Experts of a small language model.
Size: 20 layers, width 192, vocabulary 3643, 56.8M parameters.
Below are experts of layer 14 (counted from 0) of a mixture-of-experts language model. Rows are named router (the router's row for the expert), gate (a neuron's input weights, with its number), up (a neuron's input weights, with its number), down (a neuron's output weights, with its number) and show model dimensions 0-95. Each number is 200 + 30 x the weight over its row's rms, rounded and kept within 0 to 999.
After each expert's rows: a language model's description of what the expert responds to. This comes from a sample of Wikipedia text that the model never trained on.

# expert 17
router,242,143,184,226,214,222,263,174,222,218,221,235,197,233,188,230,222,184,181,219,205,201,196,193,186,219,220,194,199,171,249,204,227,205,275,187,215,189,200,151,249,190,186,201,226,232,235,187,191,257,210,229,181,225,204,211,151,188,203,211,172,160,174,114,237,218,186,198,198,195,195,219,189,252,221,185,130,191,222,231,197,205,232,190,334,198,206,229,181,189,158,180,187,215,124,189
gate0,176,216,215,223,174,237,230,211,155,196,192,215,200,219,165,222,203,216,173,169,180,210,208,191,182,198,139,210,212,159,219,149,157,167,208,224,190,199,256,270,157,184,200,212,204,190,211,168,173,182,164,200,141,216,209,184,136,126,211,152,181,214,190,214,200,158,208,249,268,233,196,212,157,238,148,231,192,199,140,189,200,173,213,183,190,156,185,250,163,202,181,209,229,233,218,172
up0,214,205,223,170,163,194,214,177,182,216,192,237,176,271,192,207,175,161,183,193,160,250,210,201,180,242,176,241,187,173,174,216,175,206,192,209,180,194,174,193,223,217,206,175,246,152,229,186,213,226,218,231,211,199,206,204,182,209,231,168,163,169,225,139,189,166,205,215,267,165,215,158,204,208,248,246,174,179,202,143,230,201,238,244,199,196,202,183,159,237,119,192,183,197,253,185
down0,184,208,224,155,164,192,214,183,233,219,197,186,164,202,270,237,214,171,230,184,136,177,192,206,200,170,202,250,210,237,225,226,205,169,223,167,182,208,179,241,248,215,222,235,210,203,167,195,175,189,200,172,204,217,233,233,249,155,217,217,253,193,161,180,186,181,196,238,241,212,216,183,204,205,228,239,209,155,154,278,185,180,197,136,130,152,177,169,216,249,221,211,209,220,229,219
What it handles: Tokens in infoboxes, taxoboxes and tables: word endings before colons, closing parentheses, pipes and section headers, as in Scientific class-ification, Plecop-ter-a, See also.

# expert 16
router,223,216,186,256,239,200,211,184,205,207,207,236,201,226,185,167,241,191,192,165,223,168,222,166,197,185,183,212,168,219,211,214,181,203,236,193,206,188,224,176,239,201,187,155,210,283,232,174,218,259,173,201,166,183,229,201,217,188,189,247,237,169,168,146,215,196,167,257,142,150,223,202,246,245,198,223,155,237,166,219,195,192,231,182,296,162,240,223,130,222,141,220,176,198,159,167
gate0,183,171,194,224,269,185,207,205,194,176,195,178,178,219,183,148,201,196,180,174,208,235,237,213,195,176,196,191,182,194,202,240,204,228,201,144,232,181,169,174,260,186,183,167,214,223,193,206,173,204,155,219,222,233,211,191,210,170,149,265,146,196,160,204,206,186,236,194,142,178,171,157,218,208,207,258,193,201,187,214,199,167,200,204,224,244,153,260,189,183,164,166,252,237,162,231
up0,208,219,236,188,231,161,192,185,180,173,221,145,182,230,179,181,163,230,200,189,218,217,177,178,147,162,145,227,171,186,201,213,212,206,200,171,193,215,192,188,231,192,194,145,227,239,193,221,138,154,205,172,186,265,223,255,208,143,169,266,188,202,179,214,219,193,170,240,205,191,202,191,214,174,165,218,207,230,171,201,216,195,216,176,187,184,203,216,163,211,226,172,226,249,203,202
down0,200,232,231,192,144,240,193,213,234,188,210,209,213,189,225,218,215,196,250,177,141,221,222,198,198,197,164,163,223,222,216,215,155,253,210,190,212,165,168,215,182,167,191,190,138,191,225,227,238,189,221,219,132,196,195,270,160,190,196,168,187,187,162,212,196,190,204,168,262,219,207,147,230,186,178,199,175,162,197,224,201,178,201,141,147,185,242,199,212,227,198,180,208,191,217,197
What it handles: Ends of country, city and place names and title words, often in tables or headings, e.g. England, -shire, City, Island, Osak-a.

# expert 27
router,213,127,213,219,227,221,247,192,197,166,247,252,175,239,205,177,241,209,196,208,272,166,179,231,199,202,186,263,239,203,216,242,224,168,161,254,201,191,206,147,198,193,224,178,208,239,226,133,229,193,215,216,195,209,202,195,207,191,255,242,216,194,161,159,175,201,169,240,179,187,206,248,224,254,201,232,176,172,211,225,188,193,239,188,279,197,211,231,161,210,150,221,171,232,162,258
gate0,209,216,198,171,188,218,211,234,199,252,162,207,208,209,146,192,169,240,185,204,236,184,269,184,202,172,230,215,230,209,220,239,161,220,234,214,201,237,236,187,185,245,189,146,179,255,236,215,191,174,214,270,214,202,221,215,183,213,200,212,196,207,184,242,235,158,165,240,220,218,198,188,191,241,213,211,113,185,210,226,224,225,218,243,189,191,222,208,221,179,167,234,202,174,207,156
up0,226,215,231,179,221,132,189,216,176,229,253,231,212,219,218,254,204,268,194,189,214,201,240,154,216,161,164,164,205,205,147,225,195,257,204,155,211,182,217,178,189,246,262,165,281,167,201,257,206,221,244,226,223,210,238,193,212,147,235,189,194,166,213,161,171,223,174,179,150,224,241,177,199,231,239,168,239,249,207,197,187,209,230,229,218,214,193,176,232,213,179,236,268,183,206,216
down0,175,185,240,201,180,252,191,197,234,245,186,204,141,239,164,219,197,220,184,208,206,210,148,206,235,160,256,244,152,209,206,188,235,183,221,242,192,148,204,188,174,161,193,190,202,225,193,202,184,226,200,192,215,185,183,176,203,254,211,182,228,217,158,178,181,201,206,206,215,204,273,248,230,234,150,207,157,189,225,236,216,152,156,194,205,201,263,234,144,164,202,230,254,175,193,192
What it handles: First token of a table cell after a pipe: numbers, country codes, positions and names, such as 42.26, DF, JPL, Togo.

# expert 11
router,204,181,230,223,214,222,260,172,193,188,185,163,166,226,213,155,228,164,174,160,196,202,173,205,202,186,214,222,195,234,185,231,174,158,220,210,194,135,208,181,196,222,211,137,210,248,213,178,209,222,212,219,217,218,249,244,184,236,166,235,234,173,178,210,180,218,182,257,144,159,186,225,266,247,247,206,157,223,236,233,187,176,244,199,335,170,240,234,153,176,140,235,201,211,146,216
gate0,194,172,233,167,216,177,227,190,127,225,222,218,246,161,168,211,160,211,199,163,236,205,209,223,210,175,268,187,174,200,206,201,214,224,203,202,222,146,194,121,229,181,215,170,172,176,208,204,157,206,204,248,203,198,135,206,222,207,144,248,156,173,176,182,163,245,244,240,193,200,179,188,188,219,232,169,153,219,247,203,225,202,220,223,270,188,166,195,227,190,189,251,225,193,211,178
up0,224,226,206,202,214,220,165,187,238,175,198,174,189,222,200,213,200,190,248,154,186,201,180,173,160,229,146,187,183,218,238,186,175,205,188,177,164,206,219,256,176,208,240,240,184,184,207,195,187,182,187,199,220,238,174,211,266,157,219,164,215,235,182,220,206,201,154,214,194,210,168,217,157,163,172,188,182,200,191,252,181,181,248,187,205,181,195,217,237,239,237,169,163,167,219,175
down0,181,195,224,205,195,185,200,253,177,211,221,199,219,159,190,187,193,203,220,185,247,229,179,190,227,197,225,157,197,210,218,190,260,168,186,225,233,171,170,133,206,206,166,174,183,188,222,213,160,216,201,199,192,133,197,173,215,186,125,229,226,159,183,222,179,232,233,205,232,136,203,142,251,213,246,219,170,212,232,177,243,207,152,212,214,208,168,210,227,146,181,194,241,179,173,178
What it handles: Middle and final pieces of non-English personal and place names, often Slavic, Indian or Turkic, such as Yuss-uf, Hudeče-k, Neptūn-as, Dashav-at-ar.

# expert 28
router,194,213,194,234,223,261,212,191,168,153,229,235,206,165,186,165,204,163,214,184,230,196,207,265,210,207,189,196,198,226,255,196,214,204,175,189,198,156,219,166,218,173,224,172,189,220,233,159,234,220,199,262,238,214,194,242,196,187,257,203,197,149,180,159,187,248,186,201,175,156,189,228,224,225,193,228,181,190,154,207,168,204,202,205,263,195,218,262,122,216,187,183,149,173,209,201
gate0,128,194,228,199,188,269,171,254,204,192,246,190,181,172,211,183,159,209,225,210,192,235,172,209,219,203,189,256,243,166,225,164,226,242,190,217,229,177,228,168,249,195,217,206,202,198,197,205,171,186,172,278,201,191,173,213,204,210,163,218,191,230,237,195,227,187,219,193,164,184,200,252,204,154,149,163,196,153,178,187,190,212,174,173,199,270,231,223,152,199,180,173,163,212,231,138
up0,215,247,185,254,235,179,161,191,191,162,203,157,174,211,202,195,186,211,241,195,198,182,227,145,212,200,198,193,184,163,217,181,173,202,246,207,209,229,226,232,211,225,186,172,239,221,253,196,198,199,171,187,133,211,127,206,163,223,211,149,205,178,217,188,240,248,228,106,183,149,176,180,197,165,217,208,244,224,173,205,224,149,160,256,172,178,202,98,198,181,206,243,211,171,229,203
down0,221,162,189,227,204,179,258,241,201,145,262,204,190,212,176,145,145,179,184,197,270,189,168,166,149,169,216,183,195,222,210,254,200,180,198,210,263,202,204,197,214,130,211,211,222,224,202,211,146,186,189,212,204,187,187,211,162,205,146,195,197,127,229,209,149,199,189,252,231,197,138,165,193,208,178,224,165,200,131,157,237,212,192,174,159,221,191,247,178,228,200,197,156,147,246,146
What it handles: Word-initial f, F, g, G and Latinate prefixes at word start, e.g. F-reedom, f-ront, col, equ, aff, elect, con-ventions.

# expert 5
router,249,157,198,221,227,252,291,193,149,195,187,258,212,194,193,184,202,165,232,190,221,233,204,189,173,178,222,228,204,248,206,253,205,210,197,183,216,169,246,163,223,133,180,160,218,221,196,171,224,185,243,228,212,198,259,187,222,192,195,230,198,159,204,138,185,201,178,188,173,176,182,187,230,245,188,133,189,183,197,214,207,202,210,163,242,209,222,198,178,184,185,195,189,156,210,202
gate0,235,216,165,241,212,242,228,202,192,227,236,227,185,232,158,210,187,236,217,196,249,196,189,194,216,210,238,204,195,163,190,234,211,197,224,177,179,180,270,167,195,217,212,204,185,200,216,192,186,173,240,198,226,138,139,216,153,159,208,204,234,169,175,191,214,223,172,171,231,222,183,201,210,190,166,204,218,236,208,187,248,207,196,162,202,214,227,158,173,250,181,151,201,195,246,216
up0,242,214,158,246,200,239,218,173,196,178,229,252,226,232,226,165,176,203,218,229,196,213,161,192,164,221,227,173,217,218,170,226,193,246,266,218,170,184,178,233,259,238,212,242,190,246,187,178,164,188,244,191,208,210,180,171,192,228,194,172,180,150,167,168,186,233,180,163,155,230,213,150,203,162,163,210,218,274,222,170,211,171,199,162,210,221,186,175,177,183,215,215,134,196,221,218
down0,235,173,191,179,174,167,208,146,193,204,225,199,170,252,229,195,231,184,209,185,189,212,159,169,205,184,214,157,221,242,161,215,227,179,251,193,233,201,237,232,178,194,216,221,236,217,209,190,233,197,216,191,166,226,166,231,240,228,171,135,195,170,207,153,258,180,217,243,213,205,181,186,170,201,219,161,228,194,153,186,217,155,172,143,160,192,210,215,215,202,258,191,209,186,192,172
What it handles: Single lowercase or capital consonants opening a word, often a name or noun, such as N, R, M, S in Guns N', network, muscles.

# expert 30
router,186,167,178,256,213,249,229,173,199,152,219,213,185,222,220,167,219,194,190,195,214,204,196,157,199,224,198,215,197,224,184,225,223,237,189,200,213,188,180,155,179,212,213,159,235,229,212,186,236,267,206,180,199,204,209,182,184,223,207,207,214,174,216,166,268,226,191,223,173,163,195,202,229,246,157,210,171,206,139,228,222,177,222,195,266,158,197,219,233,261,173,159,150,168,145,197
gate0,172,207,243,293,245,189,230,189,186,168,200,275,194,175,224,172,255,193,134,186,180,187,201,213,224,215,196,193,225,152,189,188,175,188,227,249,210,189,192,171,223,223,208,187,223,211,253,204,133,233,213,207,186,213,207,196,164,213,209,190,200,210,203,200,265,176,197,234,210,143,206,217,184,201,122,216,183,219,235,177,165,247,184,220,222,164,190,221,211,203,208,237,191,181,200,160
up0,151,177,166,164,172,162,230,224,180,207,169,163,182,224,196,215,184,251,217,232,181,181,218,230,254,183,221,163,172,175,216,133,188,202,175,207,214,198,180,177,184,242,260,258,167,276,180,147,187,242,200,213,173,187,174,186,180,250,211,202,196,226,187,198,158,155,197,203,163,180,149,202,204,230,232,212,142,189,222,222,178,183,199,237,209,208,177,160,238,226,181,166,195,174,282,160
down0,205,182,181,178,161,200,219,151,207,151,202,118,215,230,189,174,183,204,192,176,196,210,243,212,231,238,125,223,148,185,179,177,173,279,171,162,186,231,202,235,198,166,217,193,196,195,185,200,218,205,204,182,181,246,169,185,176,159,199,196,232,215,219,177,241,236,251,158,211,197,202,168,208,197,196,244,198,161,187,203,205,206,159,173,214,183,213,165,220,227,239,174,192,199,168,187
What it handles: Inner consonant pieces of foreign names and words, such as Bagnères, Carsten, Shailendra, Rijeka, Andalucia, plus cent, adv, indust.

# expert 26
router,242,218,197,241,218,259,263,167,195,127,243,179,177,198,219,196,167,190,211,209,241,220,234,225,208,197,251,236,245,231,239,213,197,208,186,179,180,175,262,164,235,166,230,165,231,221,202,215,209,206,200,185,193,190,209,232,213,205,217,230,236,177,170,136,226,237,193,173,217,189,199,236,239,228,197,177,218,233,182,201,214,189,213,205,214,177,242,240,173,246,114,208,220,209,166,221
gate0,228,216,163,216,181,188,172,220,159,142,223,196,147,148,227,194,233,257,194,196,223,212,225,219,166,229,192,164,286,191,218,235,192,236,209,206,191,228,215,205,193,220,229,212,150,205,252,219,218,243,171,198,237,132,225,180,248,226,174,194,189,197,265,165,192,220,181,264,196,183,184,196,240,195,198,235,225,232,215,186,205,203,215,157,156,214,229,177,170,182,202,165,182,212,204,219
up0,213,215,222,219,197,207,229,190,246,195,194,162,188,234,235,214,165,202,206,167,179,208,178,114,226,239,159,197,226,207,198,282,164,180,154,166,144,198,180,206,182,235,149,228,160,218,176,171,252,178,233,202,249,160,259,226,215,222,235,170,197,248,244,221,163,223,200,180,212,221,185,208,193,198,210,157,213,194,220,206,158,239,204,235,166,241,222,208,242,251,166,197,180,145,203,182
down0,140,169,200,236,177,187,206,205,231,246,178,162,173,182,256,219,168,255,201,126,207,239,205,227,219,165,229,189,224,197,151,199,222,213,210,257,139,171,251,201,187,163,255,163,192,231,187,256,198,182,195,201,187,176,239,194,191,190,222,170,225,184,164,216,184,196,184,245,192,216,174,164,185,209,215,226,138,181,170,205,234,166,236,212,235,188,214,187,228,123,175,241,262,221,173,187
What it handles: Blank lines after sentences or headers, closing == header marks, and capital letters opening names, such as H-aiti, Y-oung, V-oss.

# expert 31
router,194,215,214,240,210,237,194,187,215,179,214,192,205,222,208,191,236,151,201,195,244,180,193,194,181,222,180,192,186,243,222,229,208,163,164,195,188,183,164,156,167,143,219,162,228,244,190,185,210,256,189,218,217,183,239,207,185,194,218,238,202,203,171,180,232,218,192,242,197,156,189,201,230,253,196,151,175,245,224,223,169,215,240,184,282,182,217,215,180,209,123,192,169,213,147,173
gate0,242,185,178,224,184,226,183,213,225,183,160,193,215,146,214,196,192,171,165,196,183,222,212,181,157,231,189,258,183,174,211,198,206,166,206,169,246,170,207,231,229,177,190,208,204,180,231,227,223,191,129,216,212,199,200,136,182,194,133,158,151,185,204,169,232,173,211,200,169,182,172,179,233,169,188,232,170,176,156,211,157,259,189,245,196,192,278,228,206,221,247,150,171,188,124,211
up0,213,201,175,167,181,204,181,204,185,156,166,186,215,142,280,150,223,226,231,210,202,210,185,189,220,181,229,183,218,146,244,194,194,241,160,204,217,201,178,230,227,158,206,229,198,180,227,172,208,197,179,220,159,263,209,145,167,185,154,182,157,194,180,201,191,191,202,206,197,176,192,203,269,198,176,234,223,240,196,173,176,215,226,158,214,200,185,176,197,211,148,173,239,256,131,209
down0,187,239,178,190,177,204,180,203,179,193,189,206,188,183,162,214,184,215,183,163,156,154,177,220,163,200,172,198,133,155,188,160,188,191,177,134,232,182,232,187,240,249,187,228,250,230,181,213,148,204,147,235,205,257,198,146,251,227,210,207,205,188,235,162,237,206,223,156,177,203,159,210,228,158,210,178,193,170,153,156,204,236,175,211,205,178,201,177,220,254,277,191,203,194,212,173
What it handles: Opening pieces of first names and common verbs, often line- or sentence-initial, e.g. Stev, Rob, John, Play-ers, produc-er, St-art-ing.

# expert 4
router,220,213,181,258,211,260,272,203,183,172,201,185,191,227,217,189,223,188,222,130,198,193,214,172,211,230,202,184,208,219,226,249,201,188,239,168,188,170,199,143,215,182,171,169,227,239,253,178,220,218,217,170,207,228,222,218,194,191,205,253,222,200,171,139,184,205,182,248,162,197,239,244,255,220,221,169,175,230,214,212,180,191,229,215,293,215,236,247,157,208,144,186,205,219,144,209
gate0,214,190,198,260,198,107,253,182,226,145,186,184,145,199,175,162,188,188,220,200,246,122,150,205,222,175,117,162,207,238,253,160,222,204,181,208,178,246,181,184,166,179,185,189,235,195,144,179,201,170,177,246,159,188,224,224,143,248,234,204,208,194,207,170,190,232,165,271,230,197,231,150,133,210,168,251,161,189,172,201,178,192,214,200,190,204,205,217,185,147,210,218,210,174,219,213
up0,197,179,190,212,190,204,222,166,128,202,222,214,133,201,168,143,164,263,196,212,163,151,187,197,159,183,235,206,223,230,209,211,138,295,210,186,192,174,156,214,196,176,183,215,170,153,206,220,219,191,197,254,229,219,207,196,147,261,190,145,212,189,247,201,176,206,228,167,231,194,197,210,193,145,235,204,231,248,174,263,193,178,141,241,207,262,248,175,225,159,191,164,215,169,245,248
down0,244,216,237,172,171,154,197,113,162,209,202,254,209,122,171,153,238,198,249,255,233,190,142,183,178,232,222,184,196,222,187,193,252,208,213,200,194,226,226,193,211,209,192,210,185,230,175,224,178,195,181,199,216,224,196,209,214,224,182,167,231,204,221,190,208,180,197,221,196,192,209,202,211,198,195,227,169,173,143,236,182,245,194,166,224,169,197,150,237,201,185,208,237,143,239,211
What it handles: Vowel-ending pieces and first names inside proper names of people and places, such as Band-a Aceh, Sã-o Paulo, Robert, George, Annie.

# expert 3
router,206,158,212,206,207,222,230,221,189,183,215,206,192,179,230,206,247,189,242,186,218,217,255,176,180,205,202,180,198,215,178,244,238,225,222,207,222,179,209,169,233,193,232,202,162,218,251,188,241,220,177,207,203,200,205,201,211,203,196,245,185,193,162,166,221,171,225,229,131,136,256,216,273,202,223,240,174,205,189,213,190,200,213,171,311,212,224,194,149,213,109,170,206,214,207,223
gate0,199,181,191,224,234,187,193,144,275,212,193,195,251,176,169,209,239,201,230,162,148,208,220,207,208,202,196,159,197,244,176,211,175,241,260,204,200,189,207,211,203,188,217,226,152,203,156,146,192,185,252,217,168,212,165,201,231,225,213,179,172,151,156,169,217,215,206,170,181,202,190,238,214,178,198,237,149,231,226,206,184,217,205,169,233,206,211,227,183,160,235,174,154,192,253,194
up0,215,193,215,222,189,201,223,222,231,189,195,162,188,211,254,166,233,214,202,147,217,192,197,190,237,251,223,242,222,140,188,220,219,126,158,181,181,158,194,230,172,260,187,228,239,197,188,245,198,216,228,199,245,202,196,188,173,274,219,186,196,218,216,224,192,175,215,196,178,206,180,172,241,205,191,158,188,258,169,207,198,216,210,195,184,173,192,201,173,227,228,242,159,158,167,202
down0,170,203,219,197,172,234,165,196,203,167,195,246,237,219,186,245,260,217,208,236,239,193,209,218,197,187,167,262,148,180,149,163,230,193,165,209,198,189,212,191,188,195,189,206,126,200,179,196,195,190,183,197,208,224,193,179,212,189,199,185,148,184,204,200,202,193,187,211,228,177,208,191,261,217,164,215,219,229,201,243,208,163,185,225,248,175,198,216,191,151,200,177,185,190,173,218
What it handles: Word pieces inside proper names and music or entertainment titles, such as Players, Williams, Music, Sing, Breakthrough, often in award lists.

# expert 25
router,214,177,255,237,235,261,247,209,188,147,221,196,213,221,215,167,189,140,236,201,265,212,174,178,195,240,165,222,210,204,226,242,208,200,160,210,219,166,226,119,219,188,214,177,238,222,195,202,177,237,228,227,215,187,216,199,227,210,236,247,187,178,156,159,169,188,164,223,167,161,191,226,219,218,221,190,149,263,197,222,190,179,224,202,239,183,216,221,211,171,158,181,188,180,172,238
gate0,256,202,234,273,227,226,206,195,262,186,218,211,204,234,181,155,211,217,237,200,250,250,196,191,169,208,229,177,221,161,181,213,196,170,228,190,206,200,203,147,205,187,154,189,211,223,164,199,169,202,150,191,194,154,203,187,210,167,193,194,156,158,173,200,256,172,177,158,239,223,226,202,158,189,207,175,226,235,172,296,195,151,231,201,195,229,163,219,125,192,164,139,249,251,210,235
up0,204,189,209,253,204,216,173,195,130,120,169,220,251,192,178,162,190,182,222,197,228,253,210,188,193,209,154,215,176,219,192,233,135,223,229,198,231,154,224,200,172,245,214,198,192,213,164,270,181,242,187,214,208,197,243,214,214,157,261,167,226,145,214,183,201,178,153,201,183,191,216,184,206,219,211,219,210,158,187,226,211,181,216,241,220,207,183,236,177,206,246,165,217,196,193,223
down0,227,240,153,258,240,189,264,166,206,220,227,214,167,222,176,233,242,242,191,157,197,178,233,224,260,161,240,241,205,180,215,203,210,209,161,213,229,172,204,210,179,236,227,212,230,201,198,187,192,231,158,212,219,171,193,216,255,218,234,175,189,183,221,156,192,196,152,169,204,196,223,173,184,230,180,178,208,192,180,192,178,150,230,195,189,209,224,189,190,229,201,209,193,299,204,184
What it handles: Pronouns, relative words and modals starting a clause before a verb, e.g. , which, , who, he, they, would, could, might.

# expert 9
router,219,170,178,216,241,202,228,172,189,199,232,224,194,232,213,210,212,187,160,182,242,169,234,195,180,208,231,206,208,243,199,194,225,201,212,242,234,191,189,151,181,138,218,152,198,245,200,169,216,265,196,217,215,237,193,218,240,211,200,239,168,214,154,152,184,188,170,220,149,196,199,233,244,225,230,191,207,218,209,266,179,242,247,227,239,185,217,219,195,233,115,209,196,217,151,187
gate0,218,256,203,254,227,204,193,212,207,235,197,216,181,184,252,222,194,179,200,162,188,162,197,206,245,175,147,182,170,231,251,233,220,199,204,222,177,169,194,167,196,192,253,193,182,197,185,171,244,238,171,221,272,225,211,181,198,197,160,199,204,199,125,236,232,183,176,194,213,150,221,165,198,197,171,194,171,206,259,214,186,219,183,172,182,186,250,224,210,172,224,212,234,169,193,214
up0,252,213,150,241,221,177,223,181,206,214,215,192,197,237,196,194,207,191,166,178,226,162,253,169,183,194,154,206,208,159,172,152,180,208,150,234,152,207,200,210,167,228,175,227,171,177,200,148,189,172,194,193,258,242,193,213,175,202,171,175,188,293,222,194,184,215,143,164,148,172,224,181,206,205,192,199,209,200,222,202,151,202,187,217,205,171,141,238,198,213,206,187,236,220,205,222
down0,176,225,165,180,195,223,257,189,209,152,188,196,199,237,249,201,254,124,193,166,157,205,186,220,184,229,198,217,185,181,195,216,231,221,180,149,217,211,177,233,197,247,211,226,210,206,202,226,199,180,186,186,243,225,198,219,222,227,219,192,234,212,230,191,226,218,272,178,242,147,218,198,165,243,149,209,200,216,215,168,216,156,201,280,150,234,192,250,151,219,195,207,186,278,198,233
What it handles: Common nouns following the, of the or a possessive, such as role, place, name, birth, song, city, version.

# expert 24
router,272,158,179,223,211,221,233,186,194,204,195,207,175,189,179,200,194,182,197,155,204,202,188,193,138,235,198,259,205,161,214,218,229,226,159,150,212,145,185,203,183,214,229,184,222,227,270,177,226,235,205,232,202,243,179,217,201,188,206,213,198,192,182,190,193,200,164,235,192,189,191,210,219,270,222,158,170,249,180,258,217,182,218,206,249,186,265,249,190,192,168,215,177,218,153,232
gate0,236,174,178,231,189,233,223,171,173,206,199,198,195,202,155,154,147,180,206,161,171,187,267,245,211,188,184,180,196,190,200,168,194,201,166,237,244,214,149,182,211,200,235,186,243,242,223,199,167,194,159,173,130,229,214,151,168,216,185,186,270,168,147,196,163,202,207,246,224,196,176,205,186,238,218,189,192,206,246,207,162,193,229,159,211,180,152,200,191,248,155,172,185,193,144,215
up0,187,152,258,196,175,133,167,231,168,199,243,210,163,210,195,253,177,220,208,213,177,228,175,264,165,225,235,148,223,196,236,179,158,241,203,154,222,150,259,164,209,156,181,158,169,163,166,208,171,194,190,193,244,207,210,201,210,178,172,194,200,204,224,193,209,206,227,204,122,201,189,246,203,143,209,231,115,176,167,205,240,176,238,255,213,160,215,204,205,150,209,219,226,194,224,214
down0,145,169,179,176,186,197,216,190,249,199,263,236,135,226,223,182,193,235,210,142,156,178,204,175,235,234,184,188,184,200,201,278,195,191,150,177,181,155,251,194,266,152,160,150,197,191,202,221,177,189,177,166,176,199,179,247,201,211,203,169,229,247,175,187,211,232,149,175,126,215,201,192,198,221,224,202,198,134,228,215,128,242,217,167,244,164,246,154,202,213,209,200,232,198,181,228
What it handles: The article a or an in phrases like of a, with a, and word starts like b, ph, fl, as in bass, PhD.

# expert 14
router,244,213,200,244,232,202,217,203,207,227,220,297,184,205,210,202,240,198,210,159,205,136,220,182,185,163,208,217,222,205,225,248,177,217,230,221,191,164,204,141,236,191,190,178,185,269,240,218,213,233,215,207,213,200,209,196,195,183,227,262,190,171,158,174,194,217,210,235,170,199,226,220,235,231,226,195,187,232,224,214,189,184,248,192,231,215,252,219,184,195,139,218,190,206,146,200
gate0,223,182,221,197,218,203,211,237,185,248,153,241,162,173,195,235,172,200,194,271,129,181,232,209,207,156,233,241,188,201,165,237,232,180,210,247,152,192,206,156,203,193,152,172,159,302,226,238,158,166,202,177,228,184,200,209,205,231,238,199,189,178,199,235,217,199,161,178,199,158,188,195,197,192,230,164,162,198,201,186,181,171,264,196,197,184,179,226,214,171,192,196,226,209,219,218
up0,186,188,241,240,189,245,199,155,145,205,233,186,222,216,189,228,172,227,225,187,194,246,197,215,200,157,270,171,216,207,223,144,149,223,223,236,176,183,155,179,157,229,181,206,190,153,174,196,218,200,214,186,210,192,191,222,197,167,165,226,160,226,187,217,217,214,197,205,161,230,187,158,246,172,193,148,235,221,229,195,203,168,203,206,182,195,198,191,194,208,204,182,185,182,170,197
down0,224,193,189,211,176,228,251,193,172,178,191,175,265,242,180,190,210,191,172,220,202,181,143,189,260,176,183,150,248,242,204,229,185,180,206,193,254,169,234,187,144,191,247,172,180,222,207,236,205,250,231,159,172,265,215,234,211,181,141,207,195,190,198,154,224,207,182,190,163,137,167,233,172,214,153,213,156,164,167,228,223,188,172,183,227,224,232,199,219,224,183,223,165,215,169,223
What it handles: Last pieces of years and proper or time nouns before punctuation or prepositions, such as 2-012, Ljublj-ana, City Council, season, year, England.

# expert 29
router,189,185,180,220,209,230,247,149,145,207,194,272,204,187,182,194,240,179,172,209,175,197,222,161,214,248,238,237,186,212,213,249,208,171,195,172,212,140,219,183,195,229,229,165,210,230,214,156,223,239,176,202,213,192,239,219,203,186,194,209,199,178,153,164,208,185,177,246,202,165,135,242,233,227,196,158,140,198,163,240,168,196,240,209,266,166,192,231,184,236,177,200,233,164,180,219
gate0,223,179,185,242,200,211,198,225,210,191,156,239,157,137,222,192,186,230,169,261,248,218,197,221,273,158,174,230,157,216,162,208,206,213,195,221,176,222,179,236,195,186,235,208,172,184,200,219,199,238,193,196,232,227,254,198,165,149,209,197,178,168,194,223,237,186,212,197,245,232,152,216,237,248,224,167,234,204,215,179,214,238,170,239,207,250,195,190,181,236,227,154,210,185,187,185
up0,141,194,147,181,231,202,214,142,208,164,159,244,226,205,207,216,212,168,181,212,216,191,205,163,234,198,151,152,193,199,193,228,145,203,132,199,187,262,204,168,200,258,210,185,254,182,207,216,142,152,228,217,195,206,213,212,165,157,210,219,201,215,186,189,178,185,196,132,169,215,211,170,209,211,235,231,172,236,125,216,165,244,154,208,214,180,203,208,201,194,209,177,212,205,153,226
down0,179,225,230,187,161,227,157,178,205,206,209,243,200,219,234,206,252,216,193,189,227,240,213,175,261,180,219,200,154,218,179,193,208,181,193,211,180,206,207,179,194,227,215,244,208,171,176,210,212,181,219,194,199,207,213,263,145,156,138,264,165,193,204,165,191,217,192,202,193,212,185,212,248,219,182,206,198,195,196,219,227,217,216,174,250,260,221,172,192,173,205,216,236,195,199,209
What it handles: Periods closing sentences or parentheses before a new paragraph, and prepositions such as of, in, for, with after nouns, as in Empire of Japan.

# expert 19
router,190,127,164,253,257,238,215,172,203,165,217,230,163,256,205,214,212,182,204,198,214,168,206,217,185,193,247,216,215,249,235,200,186,192,201,178,201,158,191,208,184,152,201,165,196,218,235,158,230,248,205,199,217,229,254,214,197,226,175,277,217,151,211,179,187,239,175,216,151,176,197,225,269,226,244,233,148,201,171,210,181,190,245,197,241,175,264,230,181,197,171,184,198,186,157,179
gate0,201,157,212,169,211,228,199,197,128,200,238,225,214,198,190,227,206,190,203,221,205,164,168,191,221,197,151,195,206,230,236,249,195,153,238,231,180,211,137,233,233,219,238,231,233,239,195,129,174,196,185,193,216,213,208,235,219,205,172,238,193,159,180,205,164,178,209,237,163,137,183,200,196,208,229,209,114,163,212,247,250,225,218,133,209,201,226,222,250,215,233,160,159,161,175,189
up0,244,177,187,235,192,216,195,252,195,196,241,211,175,264,167,244,185,184,219,237,186,203,190,184,208,187,210,177,214,214,194,258,182,178,189,175,178,198,156,159,184,263,238,211,181,239,183,223,240,159,198,213,206,225,157,229,223,177,176,230,201,163,166,212,222,230,188,138,195,174,212,227,170,159,164,230,203,216,205,175,206,217,213,171,212,171,321,167,238,245,212,212,169,215,249,238
down0,154,175,181,164,192,182,205,227,238,156,183,179,209,184,213,129,226,204,166,193,212,193,215,191,185,194,158,188,166,208,213,192,196,188,189,210,174,192,156,283,124,160,256,178,231,210,191,184,195,181,217,179,214,234,208,258,194,180,189,184,272,194,242,211,186,215,206,190,213,203,241,197,175,199,161,147,172,209,207,169,198,205,195,136,176,227,196,201,190,212,230,165,140,158,159,202
What it handles: Middle or final pieces of common nouns and role words before suffixes, e.g. accum-ul-ation, an-imal, engine, director, coach, politician.